Experts of a small language model.
Size: 12 layers, width 768, 224M parameters.
Experts: 432 SwiGLU neurons an expert, a softmax router.
Below are experts of layer 5 (counted from 0) of a mixture-of-experts language model. Rows are named router (the router's row for the expert), gate (a neuron's input weights, with its number), up (a neuron's input weights, with its number) and show model dimensions 288-319. Each number is 500 + 40 x the weight over its row's rms, rounded and kept within 0 to 999. Numbers have three digits each.
Before each expert's rows: a language model's description of what the expert responds to; "comes after" lists some tokens at least twice as common just before its tokens as in all text. This comes from a sample of Wikipedia text that the model never trained on. Tokens count by the router's weight.

# expert 10
What it handles: Time and date words such as hour, summer, December, year digits after 20, and endings like -er, -wards, as in hung-er.
comes after: " in", " c", " b", " In", " g", "In"
router:483453514543437554475502516494514509443491568440454433504483546452505522411509434522477546488513
gate0:520585495496430467429560462439475500513468546484525542496484553508456521571467542557445495506541
up0:453520482541483455471480477510519437468455522462446484482499495472464496516487477573527475491463
gate1:533511549491473468483476474560513453456536541483527502425541492500510526527465477482459537477507
up1:489592527550489454536421431468516490491596521519481501470575475449506514510468520538488585462493
gate2:471446484495440547411488544474451537489500521540519555497431544577568517500534487480544519577539
up2:513483496581435536510498417517516498495590562491490443484383428485549484491533505502537518510505
gate3:548512466503497539541525457477462446531488492448469552434508482445497509432483507516448532468417
up3:532494441524478498442546438454464577500465481500575523451490457521512531510535484515446527532547
gate4:492505543498451471437476464530535532484581450461521492431470554458461555443557454434494508504480
up4:450444481524508480525518531518530493584471458514516550460552470456560505504465518517435495574445
gate5:571537536492525438455481481505533485485499548525480599452511498525555483463523467505427569536463
up5:416550484527487429497504561550497564525524447538484491474515490478527474543519505512571498458489
gate6:568425489493556552444472530497489512481562547465496465492455536458545488464542530414488502465563
up6:503495492446575406519515496560510470424565537496500459469514487453533476473486528454509490409492
gate7:471481498504460581563525414453494450550537517438473487494531463548495479514482532463471489531493
up7:490583552489531603552557540498438482507469558487550520489524451481472499543469537578568469494509
gate8:521487549550529449485505456577460560447542426554557439508427520515584512467505515532494503530488
up8:503560477518499479428511475541483506519511501535503469517515519576537515497448479530501490554473
gate9:453544532474495486494482447553436581530527447482442518489524428468536465512519506474522511539409
up9:509476490522441500485502439501485431429532516471496517497453484528441458560432509533489521513652
gate10:530492524468426489565553537482486574479546496531551483444545507498496500420473521466524470452536
up10:531488492478592474446419444486500470521500386447500522459603500489463524570456496533519467434493
gate11:476614463479468555508493527541460531526513536474522489520482516547467531494535472588448487425504
up11:551433475449494536514492550411500425474519542520556497459502511458477504545463461523519536445452
gate12:514575532494465435411424433559503500504550468524482510482465495463518563430458554501514541491463
up12:519479483472535540534557531473473474525491474529509434495495554444486527445561502478555485455618
gate13:419511578517558539552466483567559490522545506489496467552437546581437517476499516501479479500501
up13:526475461529512546472483541515487552514613494451499482539463462510532480496481516488512558495480
gate14:481516520540467550443449473470439458462485494539418509493480529463458548472457459434491483422483
up14:502562516503487536488505427501481527468505509439436514509524468468542530493511484533507516508497
gate15:460462546527525496565532525499523553454497488473491508518508556424452550597453515490413483500480
up15:503497464480507527522476442431485440578496516500439485501396466500499522488531426585488476517441
gate16:506472481483585473591534521486460505452510619565432558488498477530458537503495524611497553487473
up16:518475521467481494498533486543488503459483480477483509476449605535421500533505409460506421537582
gate17:607474477493451518520480476431556517444541457556450402555533501524516488487500563392480481537503
up17:546506496510501509452517447472448464505591464459492491448523408541465449529521549619522571552535
gate18:482516490550491544464538568531498447473468500452438539509455560543523491447464489512433463548538
up18:464520433496488545444544549515521557473529455472434466470503412560491441451526529514557508521532
gate19:520487533490489457475554444490485538413541532440459491475478478417471431552504440508510482439557
up19:532516534543468446497501521518544473503495542515534507479498520564552488533425519431433479501456
gate20:505473434500483488564498455511428485541532445531587562496474555551540483547470468494559497572529
up20:537536487523516491498583470503514480462470553519470457575451494540545480523473532439515447482476
gate21:653463472515486497499460557449540469489473526529465514569518555460533501455469489475556573468482
up21:504476502514494449478430524544494425502486448511555538547533503529478428533475480483516563425531
gate22:482583482533582457552546594427468400504516462452489474560558457475501546527470561526569496498585
up22:505516485532527430519562530511455463435460505536516541487571465426497489492515560444492488410533
gate23:561510488526484486541437552436569501582501482523497458485540490553465515514458478490563565531516
up23:475456516500574451526518474512519464465510471469504493577504470453560445450513533491551481461531
gate24:548511498502542511419481513508539518440566478533542436593536505453479457480510539466522495490457
up24:465405527468522498528496502597482527550455600516504589490417524496464526509485501458506489513530
gate25:548511450502572468488477443534517539443514500442516463506461484478508453474493475448595454466481
up25:540483533431566538541543449427469534536530510485519486528571521542488464608527503539445478574530
gate26:488536547501483522445488482467462517544536539527481487527486583487516527500510448521451472480471
up26:496535469541513491419442509491543521466511508414514495456490508464524501474477468498466562437480
gate27:499504527496510465531527460460504426418482480444396455456429519416492519591471524522524518439464
up27:499466493504487553474458433539511532482507486517512495490517516478517435570503504477524535450513
gate28:469493503482567471480488499510511520478524483506451448487524519529500508498489558510547472529509
up28:462530487443520518480531474499490486527546521521467532539497599531509549502467576481451560503465
gate29:442494526492562455506527551471512488502524499517506445479528496492539472519503465517515425555506
up29:487533554520525491499465458508498445536474528542522555473536550536422450446588504562436542479482
gate30:519462444461478493512503462512515558489453437511492439533525467567494460475532496493506443520549
up30:475508440521444542501568530496505510438556473506506492508525486467460542563537442505465492482500
gate31:513429529462478437510459537467544566421508479501529428454498471505575510546550484459459554535471
up31:416490463526522596490487465527545485502480458499520447551486457482492492480485479494478467537461
gate32:450483436474476476502510453493459489503502502507465520517496507469424502484491489554503385529539
up32:526456507498548480472595473526538459455462483552494420538483479486488507490499510466506506504527
gate33:527453540468494506447507502520534455483511562526475524492619558467530514542497492508505492504477
up33:443470561509521497480562402544494552506457524495585413544462498517457499566565489498528507536498
gate34:541448567470453532516534545446494506478556538448468459474554511517492560483500501504460496518534
up34:532497566477504511518439475438475463537498472534447485490490526461508424497510584498494485560518
gate35:515526500535465484449511542530523478514410568484550559567473583542481502579524573477436501499478
up35:531517504514486476491462506481508524466483470520515532503466486457493418451503523506495446548496
gate36:523492478473417544517448484508524535503543514469541551548480495506490583423449472510515514511536
up36:499544492538572525489469450495517526470517492444470491477574531490560471532488411456497509493533
gate37:563525576513504438642496482423519497525468447500454482419564531430528498510522537466471403411485
up37:516418532528578560495507452471558547459518490472489540596472499495517564478433497491492571511518
gate38:529493515517541520453564496513518513523546457540543452503474438469467567546487509526477466519479
up38:503605412459558475508472573443503535453469569530447574412522517533528470540505498554494462491536
gate39:546491472526499490491498522474455536420530480471488597465475434562522516512522495467524511587484
up39:543493500481469476539578475433509489549446465484484547505490486478427422431462537461549505493519
gate40:591488523485565481524493456478476489459465495545451437471460566514499503511496468456524434496543
up40:483536515492428461523487423463562528534484531512551504472472479549505487503543505485504470501481
gate41:509510514508497506572525478516413533525472440532495520516532434524433528482510446542514453525509
up41:466505500511548476482471586509612505518489507440456485457487536464543466453417380542481456459568
gate42:468495455514427463553541501466515529540443578562587506498507538511521538585519444478517436545462
up42:487496539521555513487593467568451472496502463463552485517529412537427518532475552522553542487465
gate43:494494515470539538482542512502487495442517511453529416521451463471548557487482503469499458536481
up43:482471507414503491518514587457514471493571484491456480465604514501509496456470418400528432598481

# expert 11
What it handles: Stat labels, numbers and table pipes in sports career records, such as Goals, touchdowns, yards, Batting average:, Win–loss record.
comes after: " |", ";", " |\n", "0", " season", "%"
router:514447476474471538500503575466458493440543566559526535504490434556491508506529505526494542474517
gate0:488481449460478423408510501596416467486564492503546431502471496489550541449490440486534580510566
up0:487445516535507490461541509558497501467525566504527519503494540505472506571442500450433464456521
gate1:437468496462494516444500564490511507505458468526458587540440467560462481515469443463506483548485
up1:511491488552464545435549480490495515432557438457518541500467423495497541500412549479429454536485
gate2:524543525547486478478497471555525528466533446481548489452534475518570503553511430526520520467483
up2:506584524511491400505512523456553460500516452502561520443502501470475496459492478489465550499477
gate3:435493466527513594492540547495498429472488495480468468513441534492552522519534484430531422480537
up3:447453456496504477578510480520479501548430524577517514444469460491531526491457535632507518555427
gate4:545499506498458468491554490456428497451512488471464477546484508478488568509452416490442472485516
up4:512455484563512517484489462488516469504499501518541501474511497519459446495512487579555517494506
gate5:600477452477537493473446432455435488576498488496493549464495496477459448541442497544506478539557
up5:561499454422567465479543500443542513576508492460419463547575506486458492515462470510535549507537
gate6:428523504429487501503536471537480538458504437425555412402399467367546521527468453516518466452500
up6:528542522551447458510576436511502501489557518486516447479449437516472547487538439513561508530535
gate7:541483512471547381520514488552532458540507523426535511483542453461460512550418461486512507489435
up7:534515446467433588495567530477530491550548460480533547559518470595466569492579519491539546539457
gate8:455498561479458543513494468578489461522533451516514501495588493495471531432524513529472498496554
up8:502519457449530482559518559475478469501556476481461549490419527518567532469434530454515514459489
gate9:564525508522514498545517402576563500457457483481517528502581466508548445474552410436480541447526
up9:491536499554537467528485443528458468526461536540479556527544456518477526521540462579510484460523
gate10:448523483526463488467517467401476457502494495482470554477431493484474535484430507497534503531573
up10:514462492540534549540492487416525558506533510503478509564428500508445507499461464487494509470538
gate11:557483469448542506545551483451451489488461455518568556584473458474471539440559518516480526554513
up11:539456452524551464448507482514491498523432477470559507452561460509584448475478496471458503464488
gate12:509501620440489583478514567499500526510544502489448495407420581525425595484526550510434495530555
up12:568472443556483491484453405533590480453550488487578488554505541587495504457440506480472433484433
gate13:500453473400483500523532436450447528554457476484448492505492460536538514552502473470490491500445
up13:460452460515488484509501485518476530496510431406497469512529456540537429497560492554492551517476
gate14:567520494471471565445537475445514444480455432539467536440477539454452537465402518506600398477502
up14:522532535505504530560537466596463513510477492549476472586553497547507516445471493482458507466467
gate15:511512541513587450553534470478468551437533471477504471443527468519508538508462547548450470483489
up15:501492540461469501464507584494493496509566529488517541626489479429434475465470488434529519402480
gate16:516490495508478505476514506477481530538449531481522571423472565520531498497439490507510527539446
up16:447566436526543450469487520413566547459528455469492541509478563502443509538510444469551442518471
gate17:531555458544449476534390472474505494416497466503467527471510486472479482436459516503477466478548
up17:482575505494498488453494569475496490503550538467418511449482494512456563488491513507502508580489
gate18:511498513456507475572532409508509553597493555461478476493459538516477442473449503507485523505549
up18:566495535499488551429454431512490525526526558555472524485517570525513494528477485515367490484487
gate19:469572470524508487471533523462447509459484468508471533453499486468552563508445432477529545542458
up19:435531462500507388466498526482468561443473416514548425481435465534483474503520553570520527487473
gate20:496492466469574510523532514391528531487514525541417462470485475395587476518564425461511476525548
up20:491453508494433543530527429508477503432494456516506521439525437490577526495556557482486449492494
gate21:531528525438555578409485517503455452499570464447521508525514482502419547574449599516544545521516
up21:503530453452477443524443478465484519461448520545556518512516503451539489484590487537498507464453
gate22:523543453529492493480450538522559466532459520523511431449544563523547493505461517491499576541485
up22:529543440489515486468516522459444446535476526512513510438508474529501526486458519544584543489456
gate23:481550442510514481516475493524473566519494477532480508523475532526508505555495548530549463497513
up23:486498506606534466428500453492500432542525475491521526515470541500542478521518461500478463498490
gate24:531509499486652504596439483468535496501455513495549519422557477403560516508453523503524428496456
up24:439474474446525461482570477508533519518542464548509483561531485515481495443491414504477469451502
gate25:514477432453543482503459470477458492534553530438507460555533521487435494464495501526452513493461
up25:486467448466537484567438506515461518492523457490508518466470520471530493505465536439446505529535
gate26:442569520411555530522510465547547558482530512534534521508511496469519476542484538483509490510474
up26:450503532528500520495496516625481564510514394540392502500489476422430554508513475506466474430517
gate27:526559480526473558516483488422485498449434458542529527425517560476556498432464578478477472523475
up27:456452427487569454485508458468543447552518515507477566513490543488502483468558504470578491447456
gate28:430508533480472545429558499581454560487478496482457502424489521451434465516539439467444457477519
up28:468544430465576455468497467495472509519539433533496488439518441453529516476522500476604471457499
gate29:387517539481522474489536537495525538416523503467439503471490502513446496527446561530550519480543
up29:507461555476500500492480531496520433565464486514525550569527477466444449434551543472499466531491
gate30:550496510513464542496505519492410493487493436510542506513537472473528456518410496504453461531521
up30:510491490502544538503491525496500505510457486579518570494509521523492458579536479518506561530467
gate31:547522428548461495508509534536489490436521511538507480505477523551493527504496518497552468585504
up31:567446489517485539518542542528464455538490545551500456518399543446526540568570461443518551509478
gate32:549466568504540442496444520504566513499477489460537481590468537520422497551396541486529496543538
up32:487541563513565570473492546438491504459528520537516517528451527499546495477492488504451496463596
gate33:507487475493486518500559495497492482520536421472499516467460463433525548508566513446536473462511
up33:488515481446522474494466499471461489535492457505534496428481561419580469502471543532514565500556
gate34:524462470511418485433510498528492469530480514537520530534490491499421510484453542531525559503510
up34:468559463526549543550511564464456473502447447527459508481478519467509496536484504508443529530507
gate35:456511450564581460438511533489459497470558522428506449479476520520528459548510417560492504513489
up35:480562461518535518472495511534453486526550485477519502496483505479525521585512586461489404474486
gate36:535477524538442543530478501537437527469499500507475464480530535459548503534477506494498526556496
up36:501468521517423378509470523480557480484428595520543568505517546543484466527565543477498563520441
gate37:512536538521461447448561451511504517512447485466501490473523492496488477495476482542448503487558
up37:462540507537499480514467508462504520545483528544491520468428522500427531520505428498548500550577
gate38:499527429466505491554496493464489501541487485554421582489414570484578496474406504474500432519518
up38:480553524486518508516464469497464481521468490452536581574506480579498513477554552541411486475568
gate39:550472513478494535511464577486462546530545547475448430518508571495428473482478494517519464628559
up39:529492557537486529441455616422427495538507450497478471518527493507418499445491469494468507442522
gate40:469507540531587444492493492510465556536492485563471448544487495439525550534440458515485529528545
up40:492503488477459495482434461539550566414483482539524446520564505509429511459519402571535501515498
gate41:503512532442489517518541482492461519505530467491521470508519533495498458527478430524492493517482
up41:469511507470556475515511440491444472592481486526483473575522546568518433568487524561455482601564
gate42:543493474445461503545488447504519516475511528402483509461472529483559478523486506431475507506489
up42:467478451494448475475451443429458519548520446499535579455508457526468496481480512499483454520494
gate43:442510404556495490545488527410508476494497503465507535581505440498464524484488503497501493505587
up43:554514490534471531502443558566495484513541466482571491579472549553429495495530540490503536518501

# expert 0
What it handles: Single letters and short pieces inside rare names, codes and table abbreviations, such as Tof-a-ş, F-ut-ures, M-Y-S, QU-E.
comes after: " F", " T", " M", "F", " f", " N"
router:495452471534516442573598508553499515533478467481479515482470523529469521415485486474556561490530
gate0:485593498506483466489554542476474435557550467455522515557493498522443462537478499478492465453485
up0:429522467481525532502513555474518475469562512487591580545571503422468428527479504507470475476483
gate1:440545434537521517533595423540482516524493537534559493420459484527527518519494465490526471556538
up1:477553541440527518467463483569533428543515420481431467496500515579507464489465409472529476514556
gate2:566559534460511555463441482523522505530532517530499563516493529591432462496476542537474471565497
up2:473483507536532475509491581447506421513490533551570560497522493540438473569457498471466510511440
gate3:466545493499492416452532497489433526555571512510505472449561466565455483506545473587433505524535
up3:454498451400476558535475476509483483478545494477434513488525526496466497475489562489517511522562
gate4:564498450537576540541452470490486520461409493499505468577479528508490504531490451461479491551476
up4:469530508440439436530498516508479583490487479473481490461511520549488506424469477563490536492591
gate5:486445461447555459434557458454479469447524516518500503516529434503498514521505445449456447497529
up5:519507512498491503587511468480535520537511503467537529489440435494484477578419514513456514552419
gate6:547461456478504504403481472468541575500523502439492521484564488446561511460500499541518492497480
up6:457389508510559487552428494494534558530498481591542535493553528485545509499488553494504509468465
gate7:511520576521457532495492515532542414494496520547440517435496546485496538476411493496460523474546
up7:478539565464513469542521466483497486509471463490545506501469443483421483508561450489540553468486
gate8:468482519509481532445525556517529485428496494503498430452496496476524496481492440492482453473512
up8:511524497514461436561551492559543454544478523499474491520517487509498526541504493546554499459452
gate9:504487457533489520485507502510582563434523498510539415488519505439499469471457489434487444447559
up9:494534462525434544540521546544477543503516494417488485466563533553554463464454463485547505513455
gate10:443504429457524542529520454385481448517444461568524450481482520564465522487545506519486445511538
up10:548470517571554523477526512479457461480534434487493539514496448508422450504578561507495501590543
gate11:519472551460562526574490457522473549475561541491525468510500486482523508515540474486473493527517
up11:483556491547516473501546428438448453525465478506436452553524465491550624505568483411469528562530
gate12:540505572495502539508509522486527585516568523444422455547514520479483561551537464516442426523528
up12:528440511540588512543434452481519551517531541444436450554556534477483438481592500557513464532490
gate13:497595477455537588519495544509493474430517491513491494495552582548514521510508503469493472454511
up13:509495473540467523512472613446462531482537506435404464561448492494448483497508524536475490517526
gate14:580513467513600487445527474556477449481518523542429540494484452495498458477433523537502501400470
up14:513515479446455479521548506417528566416516450474472495530503471482487549479450487564571471497500
gate15:577473491546447506551501497537503499442405584565565502442477498524493498484435523585467548547504
up15:531502509429511508422457555539497478560562516475453521494494475471544456454416550503516457529475
gate16:549497486467550488505534550412480509425523412493495522408509523515516512505518614569535539492577
up16:428510487522449519479491475450554549564536493487536530574510479525539535526451556568520536497471
gate17:542552535440527490421492568516494368508505437454523557487517581585484524516490566428450452526537
up17:471531447502431548516492472542497506518562578528546463500481468511435504470463567549506499434425
gate18:506460509454464543447512577557474549485529469479433541491515502454547502474412510487479545535495
up18:508514481535558421538506478483507464452453539470556446574561497529495465524497483557513525499520
gate19:472451487490486436469525538443429486471509493518477472509476574530552542487492518507537475458561
up19:446498477457537510533463479504503482456465530481578438584439525461504456488436479553579514536462
gate20:511520488473531579530547498502538534433444466537510462543454475535488506520496435546490427543456
up20:413547472423475564474399530564506475409562471520509475386445495501548527498494453456442544455488
gate21:464568478381486506473436497540499433466542489524506502580481565555423535435414503504539509516516
up21:457501471562485489486467523518538510498428564469479461455464535574536490494547484483531531506474
gate22:479469481519465537433450526519519521438440467493455519514444554540568459477523545482487593512550
up22:421534438498454479476528589562461536425499429487416584501454522526524488495511509582491510514538
gate23:478513497495486458609481516510519504495496502532476526503497592516507553472441561451523426543517
up23:486462456499521488442532449510461483531445563401521482426525513500519488417430435529457496548538
gate24:525523455515458478499513491474442443548484495509469463497511518552487526455485485508516436531547
up24:498459472511501459460504456510442407576508497505508441507504540524517497503478488506390567409424
gate25:492506448509520535493467488520505387505485501513467498446550518541556564550483507556466552595416
up25:538464456477491503481454463449482543544545506514489490542469504505524514505477449521468437513510
gate26:527518552454479485552408496513515493527443544471473461525571519582421546561447499493518461553543
up26:507448573481452516419511542538484529514450473449513453548482511491450489494460481474584531543610
gate27:459440535535579473530455560486581511537491553537456522486549505467511523468564526487491538562565
up27:590508524451564518517457533468440510400534474611486467537443512536549527542534528566476515503561
gate28:485514548501524493488481443574551486400524541570472547517467532516535516510392473516553479514472
up28:500495478490487481502533517392453448560545448564462436499505515494449541520535428477464516482475
gate29:452379469413434486512525460553488479434452456514472482557428503475476507532533495520483513506407
up29:557484527507393493511541549531529535484608477467546532447490527460549546409459510490535477513488
gate30:456522566466572508503541538534511557502536503571484510444524511475454469532512490476447474553528
up30:545550526518503495537556488589474514502496493453491515504504506489548524494459528439457498492502
gate31:486547464565506441481505513467508455520570449455445406500498520470538502410520540463437481560426
up31:534554530630531500497517505555512510471597524503492429503505475468561432503582542464513497539516
gate32:428487476489500506514513485440542561458500505584445521525480568533535516473455501536422445528444
up32:510541510531438436469594506552463503477499520472471467496480558517475507475448459461439483536498
gate33:503535527465469407514448445476554515484425461526475505546522533514456472506522551534542483474477
up33:451551448520492405534470494508577472405432507491553481480508453470546475480507467557498520513525
gate34:491544480519532421513607428476517524473502453485501501591511446408487487473470555541533549523471
up34:544488501470466535451491500407453475412509449453490520536556467564528447463460510446516484484554
gate35:508570559554550502461513525515432508490549505418463499498543517472498537477495498514479476549532
up35:461511524477494535482526572465503463413485532550612465469485549472600493526411508495502475532494
gate36:472504526486481565454448474497478539530456459501457456458551533515380512527524498527450482479497
up36:512450525445495539475518507501521470511503435489512517490521522465518456529456488500558494475502
gate37:483541540433547543499464552563577545467470508467543426495479497580491471497514504449473496502540
up37:525553498514512592549525443542518521526451538473426550420492553518425485556540456561469476507419
gate38:476412496494488502536530470491514504556556432478473426462563505494505477513426430588502493466528
up38:474547557508532536489471461567508474482463500450425525516524487606471434466495559505459547485459
gate39:524567528500556550465489525557464482499531526547527479477427519488502545497481537395557554575551
up39:477471468521470509525545519521452445472523526533563476477431546515531498513465502483502550524498
gate40:524461472441469531491460495521481542469510408514537533499487506538496482454594473484570496493537
up40:512535545548401438522462608509526555479501471489447541498559530514479535584564452522493490440527
gate41:476559519496511477514544540509562500570547506497553525526503498442518504547460467497547522496445
up41:496543549485509417478473477518438544492491448513528569578508488465515502565536530535538488520491
gate42:491429454510517489495497522505492455503527492483386455521523497515496476503520470524534502535547
up42:395518490496486584569479588445483496542465470495533515491481514590456475512474501502522500475479
gate43:510482498488476551437473543474508537524533522448462535529534421626461540519472457570530497520473
up43:464593539503535525402533453505506457483566452509510441476500488441492591434476492471498540457531

# expert 13
What it handles: Century digits 19, 20 and 18 starting years in dates, lifespans and tables, such as 1995, 1918, 2011, plus coordinate and number pieces.
comes after: " ", " (", "–", ",", ":", "°"
router:525495439534395511473513466486517449528538487518550505450441458541389543542521560565556545575539
gate0:518524471485523444513536566427517481533524476487500530474531473444553458492527513486546486544534
up0:539456414513410419550501464425491486494526479492542541459414506525474481548457480428407435536445
gate1:535500513509456508473523558492529443450533569458569562526503511500520501452417481463552481536490
up1:494520479437503461547486497501497538495460540505471498484483451473534551543490437511492446491511
gate2:511456453529460461538494460442542486411494537539488502468507462476518482450527523504478537476493
up2:479427466505490499474516496498520505457512553467554480504525493501556488540457464498498578453420
gate3:492540439464474466504569484463522480491502431531551483478508506416501526510534497503538503521463
up3:441525517547540532491503495523477489487433485458489519464505520581521449515492549507460481521489
gate4:459555535484609464439513520493526484473494436448435454503527563418519529532536505501622608517528
up4:504558444538500457561499444553437510524508497451517499520542510494504450481562476508547475467538
gate5:461471479498462448542517540505507547474495514486450505561441483490438465519558545531452462511593
up5:488469442498429495517467510497443589466530537493494432476512572516583513482529517481501538503518
gate6:502486488532485479548476524467531522509574492501478460409535535528488510499474474425441480526467
up6:445498535459477573480469528510438542549526515462496525516513543521482477441518518494544554526564
gate7:483521518488579483464476446470548495476516483444440531504572481541530508442474462537406458473574
up7:525559464492431557490491486451494485523500556458493484498501413521512519537471562442499552474440
gate8:517451476481489527562490479465462488511468550509508546507525554490462539480479462515444496402501
up8:504402417505519546444464450508474508528543495587565490472478516530480529550530502576422477497510
gate9:505509521548593559520502471476554466486498502556454488490486459433484475558478447426502446448512
up9:463477439522459480537514518461449494486505474458460442483474482527517484491539483508505562469503
gate10:520505500551568563470507470481445535451520460508484486468531555482494547496530603489508472515479
up10:519490485471604517501552501504472562452518537464461456501513541461521550424558542524555479522519
gate11:540494472492451540480492548511497471511480514508473483497535501530539491480522595524571571447563
up11:492547411542499485519523548432530536495527502517573467486470473484498465541442476506453572451504
gate12:498547518506569551515508509431524485547506481467426473493463556467561526433505521476483467427516
up12:473490549399441427424541434501467490422490526454509552539547511529534552528455422515531608476434
gate13:500415498433489571528438461493518547478551466542510496447484517491501542472506487467454469501540
up13:492399488435402555513443470483492500479504516624498493468438559533495519485454517508466481488548
gate14:490522504505468469495474509534514488474466444490464558536457484444528441558511477451564549534499
up14:480556532508437472491508521508563495446548508504495544521530478537499503531532558504445481426500
gate15:502534475462509460523457544481511552515434462473528514456497499514589469470500536512509466517520
up15:504570523565481506510512474578451468499486524490544474491488508553584518494486486379464533459482
gate16:482459493493521469532556542533515480539523527488501530536504542544441528502411496485463482523520
up16:494506529479494455449521459552496521541525467465442486512554518546491494501462499483460442470476
gate17:492508431550567496454490459553542569435491530498526526483481501567530444505552485449475470526493
up17:450484531439437544498454518439496504510470435518516512472578517516526505451418540595463492479504
gate18:525584511510525519485510494506581504455491451499517512536487460452560485518504494552467471541519
up18:461419476502486506540441466501465545513510475512546479496556510465527507498464500407413515503510
gate19:477529533425479465530585541446481538571525556546513459431472440553522492510526522516538480466450
up19:486532543519471486485443460479495565424474455459435437466514571424462521466523436519446413536568
gate20:517495486545505473545439560508539480537534471465511492494550497559472465446494525473484500392494
up20:526478523482507512492529466504517470536470416495436512554473455482468558475483525550465510482517
gate21:556474494460455510536453577531504480450472508501440451445498527495543530462410497521525541521473
up21:518505566519506446516489530524547479534529493477519492435476518515474493450466523457539571515468
gate22:445513472510519552428568476527529490473519496489441480551469517513486469571449470416452438437539
up22:523469482492510479509500499550544515475423486535533524575544451510541451472463498551410535529435
gate23:422489557418477519550554436512540522489524460478512506541512452476526495573535527474538522592521
up23:464490476533485465474505574448532516502423483569425455482590487480513527510495516504547531445481
gate24:489497406506474501506488488550525504483495485452504434477454477513440519577505471511565576505561
up24:464450488546487544438520522547506499509481473496524467568444544528505500560413587447516478540493
gate25:497482475521493546503495499569478527524503513515508413534422507479449504520548524473535549531538
up25:473588428536502519548553448461490462484552456496501550466472488506501545529522493469414442470431
gate26:505509446461484525485510500496500451477496518557461516524504568470547488464454499494541422514466
up26:511460545503538475534503452468455525552506533486443493547526490497508433497567507476517593432530
gate27:474470512467540585446479559441501510499553483491457437455443434500472507498523555487537478537517
up27:444467418511481484527500504562500484470449537484501506431538485500544487433460439485502549399532
gate28:438495526480474452508539505507525553550475512494488489403568585543577468534543495430456465502476
up28:478514486468526483517434500605498484415477465467479544463440523496420439558495565492475531577511
gate29:470408486555457562469533476465412502438453520490491505471505513468414552495491466559542534536563
up29:501485401543498534474536470462438543456466499480496463489444494484499513505483519451548591511504
gate30:458486422504595531456489529452441508392535582424508471569555528504441509509510544532525453500499
up30:478469444466494453448516559461535480533514523496466492528485492475484557499426574543514517541495
gate31:533446494497512495503466511461505500498525558562504544495596451492477517539506462436570519458486
up31:502411539501480498459460498457566506546515515520446485550555496519402508546477497476522477567491
gate32:471539472492536499534510528554539474518497544405503449492436523479503519526536484545516474486606
up32:544534504522531425527550544503478470575463502353562521504515477541462499547507496473517538501537
gate33:532381487485557512506503499461557501478512569443509520461496545515547459520452432503495548490548
up33:481580479470519466418558424519530493533487428526507532515584463441509439502501507518481410483513
gate34:481537536511540540442459403513448506442489502487532530493487504486536533603478520510537422509524
up34:522522553515554496483443563546506502479494484486427505508512508510460532498476447556493526513489
gate35:429501598515467485455528540451500483527465557494489511454530504474571541485503404486476447488519
up35:486499496547478435466524482567546511453464580547529532477484482523554477501552473387449484544382
gate36:470544500500541496522499569513475499539481449436548471442426495510493510523492399544472568499497
up36:498493539444495570443520381521495575465455480579472575564461514550546471437484502400473523498460
gate37:509550465526494553519530496515540455491509528486549471456543515526508546510492466519541475473484
up37:506461482507436453501468569515464529437520592504464459514465511484490539474477424495515515552482
gate38:522477422535517493541523456480507488516509543410494452555590567528470554484501404399491505520437
up38:473502492557521458497508464457482522549515510475511491579478557499438519444490466502525460497481
gate39:509557478519566503516489519568534522455502488508457519497542511511499530578439472513500490483497
up39:521451499512454519473524492461490522523537495541489511377564517519516500493589480466415507476477
gate40:471461454474524484583503531462532496478458519472469450545472527513479462579497534439513488549500
up40:514520515465504479466528414510496532463527532533537534532474560479567505451462481440535543452510
gate41:499391473411525526513469544535493537499490472470451500516505559425583527468453458561514440521484
up41:518464434530451552421484535511561466502483552471390470505585495451509513494540439491504528485495
gate42:490520565487555530531543517535526530482473505481526485458523522518537522524441477454466449495508
up42:547445444478499504532478592458455549452477534449440531478481462480483453504568496558540517492521
gate43:497563473408497563504549454536544510391513513551499471485605526506454491487567511502448448506399
up43:488486473512416445459466520494509522481492541509469520418489499537525508526445487536517606486495